{"d_model": 128, "moe_layers": [1, 2, 3, 4, 5, 6, 7, 8, 9, 10, 11, 12], "routed_scale": 1.0, "balance_loss": 0.00639, "balance_bias": false, "n_groups": 4, "groups_per_token": 3, "tie_embeddings": false, "optimizer": "muon", "grad_clip": 1.0, "seq_len": 512, "steps": 4686, "dataset": "wikipedia_en"}
Below are experts of layer 2 (counted from 0) of a mixture-of-experts language model. Rows are named router (the router's row for the expert) and show model dimensions 0-127. Each number is 128 + 24 x the weight over its row's rms, rounded and kept within 0 to 255. Numbers have three digits each.
Before each expert's rows: a language model's description of what the expert responds to. This comes from a sample of Wikipedia text that the model never trained on.

# expert 29
It responds to: Column-header and label words in Wikipedia tables, such as Team, Votes, Candidate, MPC, JPL, Role, and Preceding station.
router:151104132132139147109137114164088149144131138106129150083101135150081098143105132153162154109133134094114106151117124134129130123081178099108113147120153135115159104185105151111129120100174128181108135128141122080154162140143115162098155130135105112118114142120136151155114119136102109136146118100094087104146145130099102126143136118117093137164128137143138174127163101105138169129050

# expert 9
It responds to: Colons after infobox or list labels (Date:, Edited by:, Binomial name:), plus commas and verb endings such as term-ed, repres-ents.
router:125097121113140123159119103120141100082120134095093101137120126136181109090196149105109110153162109135118138151125151134117078134156129148132136121141103149089096113126152124132100137128136150082112094146132172141139090110130117098171098098109115136121110114143087108160125120107169175151142148124129183138108108118109164148125108124126135065143089125108160080159129144126127136135138

# expert 15
It responds to: Common nouns for events, works and institutions after articles, in sports and media text: game, series, film, school, album, Award, league.
router:174097147148110195151132091145108135150138136098128136164095136146125106151160125105119150125132081153156145125111147114090120139099126117096138101096121161098118131115166107168114148114159148082134120121115103167128161143101147109132115139167117193146160164180119123150107121155110126144154137108102098120115139144113168158151100130138100179129111109142125130144147079143145123123133

# expert 30
It responds to: Closing suffixes like -ly, -ine, -ate, -ative, plus frequency adverbs such as sometimes, often, also, originally.
router:137118109128093088157109101117090158137157126120139152091109144137134121104182163123135109115092086131149121116128153125116126138151109114105105107133130136142101093101154102138108127141143155087142154123105160095183121117068128104179109150097132137150130137148063153117135102129119150156117089117116139140094104111108127159119149151090122123093087125091156133158106160158088123147116

# expert 53
It responds to: The suffix -ist (Feminist, Marxist, Federalist), plus political and job words like President, Republican, Democratic, and dates.
router:126135138147123070122142137132127128130122097127136165101159119163098138143127104139128147130161162104123134124126113125092160095107119111094168126092162142149135072178129117124115117160163097095126106104153106109162138104142092123081102152147126083134143170114152094092117106117124109151156125123113117104125176145121113134095171119112094149139148111098100180192136107129145116128126

# expert 17
It responds to: Pieces inside romanized Chinese names after X, Y or Zh (Xiaomi, Xiaoping), plus table pipes and words like million, Central.
router:148155101139125130151126164115094130160162154101099180142108093137164125121105143145160128107099121123104100121102124096065138104132112106118123132159175137129106115143077130111102121168121091142112146109168100129146140096121080182114111123162145098095132165142148163100124123124092130164143098127116107104130152146149134136120146137127099137133114087139147102128151123135131184179116

# expert 7
It responds to: Word-final suffixes finishing verbs and participles, such as -ing, -ed, -ated, -ized, -ained, in portraying, cooperated, undefined.
router:132101139130110119114109125096115157101112116152100095124139155121152106124179155132098111124131101148127160130129164107132136132157096149133128094135136136144138164100180086148133110115149178074159114103084175107128119165112157124168122086129160138142082139168089151114137125096173160138131122137128181139111139116112115113126093137139149082106105128121150072152126141139132111111135

# expert 25
It responds to: Stems such as ex-cept, proj-ect, Act, Vol, text, plus country codes like FRA and USA in sports tables.
router:154162101119106133101108093178135140174174135144119116119076089128135118148110126123144170105111110104107124097120105126135145108074128105118141115133142111160111103149155096142126128111146119128122129118121130132167164100128092109115167142146126106089147162160168128109119111123084162136173151099129094114126164126144124140080147107160086167154163121105102136143114124099166092155122

# expert 49
It responds to: Second pieces of names and words after an initial letter (L-ists, Br-ed-ow, B-ald-win), plus country codes USA, ENG, ITA.
router:145149089136131116119151081118114131104146151141156146111132102175171092120113138162141133155109139142147103136115097104126108107109103126096140099127169139148183110155071143097120092164136094170114146150153087123125161109109135174102142162104150115142178150104102136085117131126143131165118084112105115107145089123126125143129154076113130136124129113146143172111114151133110139104105

# expert 8
It responds to: Tokens inside sports and astronomy tables, such as uncertain years ending in ?, °W coordinates, Apps and GK headers, JPL, and pipes.
router:147177152140145103162107114156087131149139100102122180111100138140109126147103091171130145119104150101147099140101097122113157129111122091102125145138146108133158080172088134110118115116148101126099143147153092103165125123152093163090124140129093118138163147094141096105122137177079119142151118120107098094138167123115150120101158142137099145143110148129143145163152102116151144158109

# expert 31
It responds to: Word pieces after Pl- (Pl-at-te, Pl-ut-arch, Pl-ay-offs) and short head words like Top, Fort, Net, fact.
router:124162147174073151102172125151146162146124135154140141146113119121157106172079118150124164118104137120115144153128118126122143106084131093107129100125139118107167142145119124138140130089110098097121143114158144132140118108084117145112138137081098137099144144147186148132141102121091132124137143115104094084128125102174159124097142110153114168158152115148086182123117097089128115142102

# expert 62
It responds to: Leading spaces at the start of table cells before numbers, plus accented capital letters starting names, such as Álvarez, Ágnes, Ćorić, and superscript markers.
router:119136109126151159156176116140129102150140140108122147122124120135092142135103073168129119115139166113089133153134121128129155103107201125123128171127124091104099149119107133136130101114107090133149122138118114127109147137165128144114180127164095204134136109062145107157111107147111115111119122142131121124159097103164117094117132161151121110141156166142164173089142122098112138115124

# expert 27
It responds to: Word continuations after a lone d or short stem (d-ance, d-eter-iorating, k-ings) and common nouns like life, water, environment after in/his.
router:143166134142165096139118122127142141126107149128127179104121115122117154122137139183139134100115139102129102123071090093140145135140090070093141118160147171161130066167094112097138134158150127177122160109149098106135120113146105151132101165137153084120157162123119131112140133154100113146135107103088124150091131122104150095132128120102145159150107137143142174122129104130102142159117

# expert 28
It responds to: Single digits and small numbers inside numeric data, tables, scores and times, especially 0 after a decimal or minus sign.
router:105128095074110160154116117118156140155126133119118076085093127109170155096144121147122115116173114168109164148143169118135132125120141210111119127143136145128138172139108120133130119147127116166129130158101141122136105170094175125171168143101124185096142131120153139182112139127101146122121124150127124127085148130160129143114141174118114117152089107134128141148127138128120091130104

# expert 1
It responds to: Pieces inside proper names and abbreviations, and century digits in tables, as in Canc-un, Prot-oty-pe, PD-S, Ré-un-ion, 20-12.
router:129135158161179196110141086141116157116140111126093118146130124100106114151125117145142126121138146138107152137117119140129130129082151111129119140114157077120140174131116128118126102099101094132112128146125121115116109141151172140114185141150104227127111152108149095124128116151125118098131154156125105095120157117111148126109161164163116134160157148153127172156126095092163127133114

# expert 2
It responds to: Colons after labels or headings, such as Week 5:, Note:, Successor:, plus sentence periods, list-item hyphens, pipes and table dividers.
router:136105150117135114143135138106157111111131116095090097133126129132151144092169115126099109172178148118111126136130140135104119164162143128119108148137085159120106127133125134125109125123076146116117112139104165121109088120132098107182103092098109117148130115136111127187112147084140157132101125120090176158116094135134158152101055134108120070134116122111142096125133151174091126136143

# expert 22
It responds to: Consonant-heavy pieces inside names and compounds, plus institution nouns: Ost-rog-oths, Titheb-arn, Red-b-acked, Bank, Airport, Hospital.
router:125140152149134214096128103139150109124110137166156116165144126135085130158108171112138116118119109113133128130128139121142131110090137127134120107143136083147151129108146146136134106120159125116134152145114119109127143128096215110132174136121163198101097109167113126090141145147161094158119114159118133145110128114149133138149112137147127114081099098153112157142111081123158126109160

# expert 41
It responds to: Suffix pieces closing a word in prose, such as -est in highest or priest, -ical, -ary, -ual, plus words like civil, sister.
router:136084153160089130124129126135121130144125107143132110197136157132162118119103170146125130111098099123101146111122162127132115133172093115130103122110158190124126156105163088108110165161159150094158131133101178121113125102111188130137096105152124113119105126159126145115112123124154130143158103135111114192107125122110154146126117117122123170143081097169111138152120097121115097107133

# expert 37
It responds to: Single consonant or short pieces starting a word, often after a quote or hyphen, such as d-em-onstrated, F-em-inist, un-f-ortunate, -l, -m.
router:092127142118162168108164166132143100113142134134136093108133126113119154121130085130123127121157169136076127144127135146155105127124176152153112163154085102128122168086091128148149101103084094155151109160125146150095104167141135103109189115153130156124120097130128084151137144110126106132091158155138148165163108131164101118162108115130134118115177137135115153112118136122096126107158

# expert 10
It responds to: Names of countries, US states and cities, often after New or United or in sports headings: York, Germany, Mich-igan, Tenn-essee.
router:157108095134097114174092130101119136129146150110086139151093158169161178132107139120132114105109119101161097178127113131101096114101079109125155138140139120155112149139142104130097147124131189100134104138135099087172148102088171124130107116170102155136117144142154120099138123140123126161119123104096113148129133164113141144095158174133107141133079093141117126154117134120161156127128

# expert 6
It responds to: Conjunctions, relative pronouns and complementizers such as that, which, who, where, often after said/announced or a comma.
router:159100155151128127164115095142157130095120156134107102157108182130124136118174138159160154161116092116153111131130126141143095103170107126121147129086141166105104107153134121147109120143143158083119116151118161103143152123074102145152080153085134104101163163165088162162114160150129117123122093107133122143108108147100136149107155127110147118124083122140163096137144113118125148163130

# expert 36
It responds to: Consonant letters early in a word or compound, often p or c, as in sign-p-ainting, Tem-p-est, end-p-oint, and name capitals.
router:112147165151172192113168148138136127122145135124124108089109134112117121138128082121111117117120157120101133165153129134152127125107188147123111169126128104095137162094136136135150132110076107140155106151132129128118109160153171117118174125148122217124120122123152093168133131117124121113120159148136141145141150133164120106161089132130148111151172143136118173094101097098123109123152

# expert 51
It responds to: Final pieces of proper names and abbreviations, often after a capital: Gosp-el, Sc-ots, WW-E, NJ-IT, FC, plus Company, Corporation, Games.
router:135126075131136183096147072139114125104133136168122128155123110152134137163083157152144126113135117156136104154134135110112162123079129147121108094107131111124125120132136125103118120143082110134116094177135087155111131110092167123116169150139143201102163155171092129097119119123114184139135104135121115101104123147137174142153162128142110144139121140123134130167142102114159104098118

# expert 42
It responds to: Column and field headers in tables and infoboxes like Result, Location, Goals, Votes, plus as, under, into.
router:147162150186102094131143111154106138146141143130133159073131125155080112115114123162133154105139164079153143159091095111100146139104151090093135153152159131138171084161099162120139133155150133175096110084124100115153131105115082144107084145112101112146146146113132157141134131101122138158131134106117094095134132154112121156108137101132103127143121132115107145149145103144142144162099

# expert 0
It responds to: Wiki heading markers (==, ===) and line-initial list dashes after headings, e.g. "==Awards==" then "-", paragraph-break tokens.
router:104094153096149107139146151137142083105130123099129112133141164107105144092174090100124107137143160153099151163153151133169136129158156126145123146103083133139085124112114149141113136094121138140143088161084148122102127134163099098105119124087168115146105095148119096151134140099174116105125156107147161158158097146146140096115132137091148098108167149144117100092145160142109131106112

# expert 11
It responds to: Prepositions and clause linkers in running prose, above all from, also to, between, before, after, because, as.
router:120124159114142093127133167145111101077122130129113154117148158113096134090120073150102091139187160138104096132118120145151115105138143115112115137124117164122097148142101182143144128118124082184118151115133140123133130109112071121089119153098144069154142139117146160154150130135155091131115139114142149125117124131104130136121124071122146109147174128151125091064119144127120152111133

# expert 58
It responds to: Space or line-break tokens before years and figures, plus verb stems such as compris-, describ-, invol-, and percent.
router:134165129131134086116126130134113128118131115150123181088102111163107120135103111144127134131152152067143096107096087141109153116125123062087143169138151119123159080159121153123116125134162092124099138111159104109135167108133091161086106155127099104125172155115109107130104137153089086159147139117128108097135114119104113155100157137130095129137143126093101142163148113115139163151115

# expert 34
It responds to: Final pieces of names and nouns, often plural -s or -ts, before commas or line breaks: Pit-ts-burgh, nudibranch-s, Stars, Smith.
router:133103090138128194110128066115138133138128162133168130163162121146152135158105161149166139131101157120163100138150122126109111088088132135122148092170114072118128148093112122119098142135100175068119121123124130140151140097142198109114158131150138166138149130137089140088114124154140101136131108152124136123140146149112123163113161140128133151093111119116112104132090113106145130128121

# expert 14
It responds to: Digit tokens starting or ending numbers, especially day-of-month digits after month names, such as On May 1, and scores like 6–3.
router:099134102106094128137140145093156118148117122117120108096101120090140128126117104162139112125162142193105142160104170115133139134118172167099148147149156124128145146152100106139161106152148160151123123107108108113122109145106175138169133167157121188106144139115127155169083150095101133122089124113147094116109109149145134144103137165108111162159095107103123157146140139119121097163089

# expert 56
It responds to: Table cell tokens: percent signs after figures, units like m, header words like Airlines and Votes, and letters in club abbreviations such as AIK.
router:160148140147123133105164117135089153147114152091123151115103110154094105096145136165160089124134137082138122123145117097105156103112155110077134166134169121107151095152106113100097118113121123165098152108183092116145144124141153151088154145178135174119138145097139162139134153166109126123151118170152107103134137142126107140117163156147098133123102083137124113151142122107156144163107

# expert 59
It responds to: Hyphen bullets and pipes starting a new line of a list, infobox or table, right after a line break.
router:113150097082148088135147132113106091142148108091137079120098166133108131099172131142138115110121152108095159144086109132126088124155184121094133161100089171115108106134101128148135119113141088126125100152108159105087102099155132121158103112101104085161111084094125092115151134095122149102129135131150172136147116115133138133115122146100129089147126137117102140106149159101101154126130

# expert 33
It responds to: Odd fragments in infoboxes and taxonomy boxes (Phylum, Genus, Animalia, JPL, MPC), and pieces like h-ott-est, tw-inn-ed, W-oll-aston.
router:133133084139138138112092124149116140118123103100178143125122109157166145132097114143151164104104161109107150176117111114154106149106161114113150132135153118150159135132072163122127125105143109137128137137176104104151116111113179138144176125140075126100130133124134079086091092153111097153165110139126118097147123147138129109108114124125135149164131105139109198139119103157156150138088

# expert 32
It responds to: Word pieces inside longer lowercase words after an opening fragment, such as ph-th-alate, c-ounc-illor, soph-istic-ated, and sp-ock.
router:085130141136115181101176153132172120144110135127115149092125092133160104142125088135112108138107114116133129103119141122163145125098116125138140100102129086103164171105181121111133111098097080180146116151141105128116125133126158093112174172166125171129125149165161079165121115139138109138133151150147120112128100118143163120128117097138104125101143141158125120167142079123135140156114

# expert 39
It responds to: Words opening section headings and table header cells, such as Results, Episodes, Year, Away, See also, Track listing, History.
router:149097149143113095181122117153111145131114161077153153084114108149115141106120135138173126113088135114138112167137126112096151115103136069087133122135137129125127116170116122157107128152149190084109112106118135089138153123147142102130090156096123129155134168162117125140140157084111131170142128118116094110150113119094161155125146100136101154113123138134124110165168112153163160124102

# expert 61
It responds to: Table row ends in election and statistics tables, and function words or adjectives after a noun, such as as, of, Historic, cultural.
router:164166170139118074140131117161088116109114116105135135086150147137141129100131176130146109104171110105130150092125105136125109156127100092108126105134127155154096114160113099112113120109141112068107102098084134131138143142097111137110111118076146084140155116143132134101114139123084107148166140142130100084080146149118148116115139120122107122096124157139121109179169110144148119117085

# expert 38
It responds to: Title and category nouns such as Genus, Species, King, President, town, and village, especially Genus: in species-list entries, plus name continuations.
router:163126082148106143115116112157108099122121129144183137121136116127155132139103167111119128105086099136153141100119122112130093102144110083127112121103159171144119105144118115126130165130164164084110124126157178120098155111156118103094096148124119130102132110134082150093110108136140153132135108139101135112169100125119148118128130053156118153115095149117137178064118126162145116122149

# expert 24
It responds to: Accented or non-English letters and fragments inside Hungarian, Spanish, Polish, Turkish and Lithuanian names, e.g. á in Mészáros, í in Rodríguez.
router:099152089110177157120151121097151105135125150149142106128156122080128143134108105100125110150139158134113130159108107142158133106134200166140105183138122099130127145121091135125152098133090090168143133149133149150086140137154109141122197133155124182135120107080102110146125131120143121126130132148126121112162142118152099122127132178130143125149173157119146166107096150112130089118133

# expert 63
It responds to: Endings of plural team names and surnames (Steel-ers, Phill-ies, Beat-les, Eagles), occupational -ers, and names like States, Smith, Williams.
router:143113099154120098146127084103104188110135140147151140109122127182119112144110168137145106122108125126118118133098133131106115136118092097151125115111172156157105104144148099095105136159142131100084128146124124150144136090099168100113089136143111145131171162111096134128122137134098156139108069100083106156102093149130126151126158154131145169155086110125123182163132116113105103134136

# expert 57
It responds to: Closing quotes, parentheses, brackets and braces, including math subscripts like C_{3}, transliteration apostrophes, and quoted titles.
router:159170168155165117137111087130120126109149111153130156157125102140094156137130131132130137139113108121127118094142120120072173147159090074096155160125146106145121125157130149086088111176143106143097147114154078143128166138131109135128141146166134158143152132146101122130131143154159164162164125107145118112120156094093105137107163158149120141122116125094126166166151122093121146161109

# expert 46
It responds to: First letter of a word after a bar, bracket or line break, including accented and non-Latin characters: Á-lvarez, F, N, L, h-ammer.
router:097133119136173156155156150111149112148135106115146141138109110138115150142116071151134112135149165134077111122135108142159145126114199134126125156131138100124128119110090166154112107129091102152142104146137116127073086143164140140123177121171077165114117124089130100159123108134106126092114161157132135117164121086167108094102136169123132125156141169121126161134131156128132105125121

# expert 45
It responds to: Noun and adjective suffixes completing words: -ation, -ive, -ization, -ance, -ity, -ice, as in Direct-ive, fre-ight, conf-usion.
router:164134133124096120113097110144132134141139124157174148121123113143166156152124156138123132121131110171148122112104157106097123101156093113097093113147109121161106127126149096129101150121126176055105123123082149131153107104096163124168080103122122164156117162169101165105112106120128194142147131135129138117124152103131123156129137111112160147105126146132129082177139108152128116163106

# expert 26
It responds to: Math-like operators between numbers, such as 480 x 854 and 4,100 + 3,100, plus pipes after names in table rows and prepositions like in and at.
router:139161138132127079146124121147109136146137113115123159102119156126128127132100107150158157127102142075155118104093089121104159133116094062077158147135155148158139066173110144096112134139149106140080159122150093105153139107124095145098122147102113088143168162107114118105131119162102133161160130107135113104118144126106123145120149133123095148120123107105111166161154114109158134162122

# expert 16
It responds to: Adjective endings and civic adjectives such as -ic, -ical, -ular, national, political, Royal, Catholic, especially bas-ic after the.
router:093131130163094108149118144127138146119117133138129105134153106092092161138105154129111150148147121120131142079117163146152126164129087134151146117144143103155133186109152103153133143149133124098155134096131135130124129145125156085113092076158126099133087114165187154098148105128125107125133163132132093158133151148138128107128130141126141162082136133175076167169080136148160118149149

# expert 54
It responds to: Noun-ending suffixes like -ions, -ations, -ments, -ics, plural -s, usually before of, and or a comma.
router:150114134126132114120121082118122144111133106136110136114121135137168122100170152156153100137114096103137109151122125114132090118125099128125136104154122143127108113131140130114107121143131180127112108141077138135154101103110139116207097125135131146130119137139103125131115126080160199141157117081142156137075111146115116133111098119132156080138063135119189117172155139142082157138121

# expert 20
It responds to: Word endings or words just before a closing parenthesis or quote, such as le-ft, translated titles' closing quotes, and surnames like Jones and Lemmon.
router:153159074147104095112087091119109149107153119167167132118097107164098138089116145147147135115126119110129109117110122134107131149101133097113156126135151153152099120179128099106102107130163129111089121076127096106175109112134124130093118139140163115102130113164113139124108101142095178156154103105119104107148144105164090126125166100162108145131138106107103127156081095121134149153107

# expert 5
It responds to: Short word pieces finishing a capitalized name or word, often in award tables and lists, such as Bl-ed, F-red, List-ed, Ten.
router:147148124137152114112120089140093166147124129161161166131108111172133163158080156110159159101118127133125126094098138137090165159123134095108137088130152162124136102161121116087131114165135146127123152144141125127102157093093110140107085146085115096093151148144106143123176120120119157153129108131087107121097168106143109168107156142142110143144084140115120108136170171102132128142130

# expert 13
It responds to: Middle or final syllables of personal and place names, often foreign, such as Sig-rid, Eloqu-ent, Eshk-ol, L-uther-an, Sierra Le-one.
router:129143087150129062132139145135139167134151088132111145082125110105090108140122125151130147151142156107172117134120095112131142130117107093124153116097139111160133122150166120119121114147145073132104120127150088101134148087097088118135093120147136075148153130055159134083126110149136096179136127114151093102111130093113090140119138147117122146137137106132119182135136126104145103147113

# expert 43
It responds to: Sentence-opening In, plus in, was, an, and spelled-out numbers like two and six, mostly in biographies with dates.
router:126152074106141073155115130131104144092113127140095149092137133135151142112133103165133150128144167121122103119122099144097139121133077111094154135112150145189137090162117133106103122146162149109095132128123101133111131121135122124101073151102162078112164144096140104133118141141082072110092126097141110145141106152120089155117120176112124134160132122124131139164148159157106131118099

# expert 60
It responds to: Second pieces of personal names, mostly South Asian, Japanese or Slavic, after a capital initial, as in N-intama, Y-ash, D-ina.
router:130151057107119119152130134120138133166133180150155144119121070139129121135088136133111129090115146143116108137125127087112142101113145110140118137161122162102098086135077104117171120149132077139161124127176108152116143164121075155097124139174162115094140162125166122120133147134088096098116120140123143143116141147119131105143149107124122144155143133110097136077109131143081123158138

# expert 48
It responds to: Word continuation pieces right after an initial P or p, as in P-ort-rayals, P-ain-ted, p-ole, plus Cup, Class.
router:112118111103140206111139097151115114178145172147165121115124106112169112160094127153156162113127120138146124130109104138123130118077168121156137122162159108111171111116140139131131121136129146175110089141130125128162142113130162117114196156139090168096145148137115099107105121154099122163148121140119101113120145126094136147127150094139113134176082121150106144135131093126169125117121

# expert 23
It responds to: Line-break tokens closing a list item, caption, heading or sentence, often fused with a period, parenthesis or table pipe.
router:124149126100094123160162169089115137163147128114153141116126154116066144155148102102163118108122145174127157132142113138161160125104171124124122165086103150098133096131101112096094088100101111109103099105120115115105153136132126125121100133135085102131163139138131129170150137162152154131163166103144145109115110113108103129089157133151100092140103155117155135122156164159133125171102

# expert 18
It responds to: Digits, commas and short words inside statistics, tables and coordinates, plus words like all, related, New, of.
router:145160140152133078115109137137118132152158110125135165088114127144119132137101112146151162128127147069151116115104099136108154124110091087083151155135155133147149077174103159087121120150151096145090130123156107108154146096129088143083112158101115073135159154110134098100108133146108125158131138120132103102109133141107091143110158145114100147116133111112110146159155092104145142166114

# expert 52
It responds to: Words in section headings and common public-life adjectives: ==A-uth-ors==, ==Sc-ience==, political, public, social, main.
router:153160164145127091153131145162104113138080148085106139170157157130119152089113147121084126088118099125111156107150133120143108167101100110123098118134147168117123134127129092150125155143148163104156098119123129143125148169127140089101116102162144102134103133165151187106157142119131100100094161138109111150122133158132180109151122066148113159118143159151108130116122134137156140110138

# expert 44
It responds to: Second pieces of proper names after a short start, such as Le-eds, Stu-art, Br-une-ian, plus words starting list items and digits in table cells.
router:147154096172117094102094122119127163084144110128128145095124143141113115138117133128153153133115130095150089146110071109101145120102101085110138115118159129103160097183151109085115121130149105152109119142129091107157142105117100146101105167108123081143140149079155146115131121153081120168128121074130107116118121119134127148147128144123122128153133126128165190116158105102116159144089

# expert 47
It responds to: Ordinary nouns and small number words in biographies and infobox labels, such as team, career, people, two, Spouse, Founded.
router:145131086151115097118110122139117139152116130150155167105112132164124157150100121137167162110097122102135097155105125111123175121135109116122122125121162118136117098153146104116108117161147167073109138114151118109151110101137154164115084139113159124136123165154067140097143157097134166121125113096145102075105156131144112129151142095145075159116110124118150075163165103141111143141098

# expert 50
It responds to: En and em dashes joining words or numbers, such as follow–up and century—was, plus number pieces after $ or <, and marks like ?, !, ...
router:147141168116153098144110135102131101141150091178128156067126124166101116127116126150144143150144165094136105081100103142087152143167098126115151160105150096161129122170119172110106136161150091142092116145151105116125144122157132131098111149158131099133159164157104101150111149142123092144132137120130136116127107120141083165122153175108130137106152145121102107178144139119120151130089

# expert 3
It responds to: Middle pieces of split words and proper names, especially philanth-rop-ist, Powhat-ans, Nar-end-ra, phyl-og-eny, makesh-ift.
router:130161175142122175117088132130154097114162089159141135135102110123111125161127134163144150138112161112150147130097082110129140130092079114115166091162141123131102118127145148144120155135153141128125151109148102102192106100095176156135145127152138104100140168114105148109141107153119112166123097122140148097153182105121080137132125115117141141149110090121089168122119140114156128108100

# expert 35
It responds to: Uppercase abbreviations, digits and unit symbols in data tables and coordinates, such as MF, DF, FW, mm, ′, dashes.
router:146172161152144106152106152143112145138137114127126175090128116171103134175096109163117140139095142128147104101119090103104152122120099109101101151141156127161145099173104142130107094154153092128105119101160108099167159112149127157105090147132110115147160151114149108140117124157090156173147127111123093143145140094124140135128166118140100109127151120125140167181153118147158108167151

# expert 55
It responds to: Japanese katakana bytes and other non-Latin script bytes, heading == marks, and finite verbs was, is, were, are after subjects.
router:107139139153126095175110108163137152128126103087146141107125117086110148113124110146113082099113159116100129094112139101090147127122120105092099112103120172125140107150123176174092152110115122157151124138131134128126166144145072156118098103090105091157157167131146140158180126137119113109081099091114161120148088158138137120132128132094098112124169091125130101140132111118134139150136

# expert 40
It responds to: Word pieces right after an initial capital H, R, F, N in personal and place names: H-ick-s, H-ake-em, H-id-algo, E-ul-er.
router:091153094125124103141114128111126125162137111146153154141102101147156142128087130157103163106132120137117128133108102125107153142109162088104116130184127174106085104134092109132116130143106122131113114153178073130134151084103089136113116131158124124093182162143153154139077091136101136149149082136087104091093130143131124113115138106129125151155108141104125156092135141143094091132128

# expert 12
It responds to: Bare space tokens before numbers in tables and citations, plus single capital letters or name pieces like J, R, Ro-x.
router:107125137125162165131149116117122116125133121135130111090146113096111115133119086150125114136153170131088129158118121130158142118143205141159135176154127086130132111089112160116141120113098109180139132143134148153107106136176126117130198123160126179136126119084106084120139153129157111118108143149170148129129117113138068099117125162136160112144126156090141125089112161140112123125150

# expert 21
It responds to: Word endings like -ala, -o, -a, -ina in names and places (Ph-ala-ena, P-age, Gu-inea), plus place names like Carolina, Texas, Angeles.
router:161132074127102108124156091097069124150139151145134165118109109107187138156101153118157139107104098092155107117125118126088154106121111118104100164157151138114123106149117112122135120157107133146082106154161092107148173140118106111105108142102130127095155159126131134092098121116104162175132098148127101071106114110130146133089148100142098163119112143153117112150148128134144155114129

# expert 4
It responds to: Short letter pieces inside proper names, especially right after an initial capital like G or C: G-r-andson, G-ym, IndyC-ar, Sch-m-idt.
router:112108109123148162118158131133145112124111129101096086130151149093130149132127097106089090136143126154107141158144156145143108128121167168158105141125106095122120175086137147142156144100093115161150111168110122144099126165144178102133196106144148194134097098125148106133121133124142111105098156157152154142136119135153160094146116135132154116119151156137106161096101127123141096096158

# expert 19
It responds to: Word pieces right after an initial capital letter, mostly in names, such as R-om-ero, R-uss-ian, Ku-w-atly, Sch-ult-z.
router:107110067131151140125143120143140108143091139146151098141158133088114126138097080096098149135155157155087141159152109156122112151095168147161108160148109116113121192107121122131158150113087102145136114141136122125074120144153161092114171092168124162113144125133125105119126116129119101108096147150143153146128120153165151097142137145135159130165138172110120156080116138141128126094124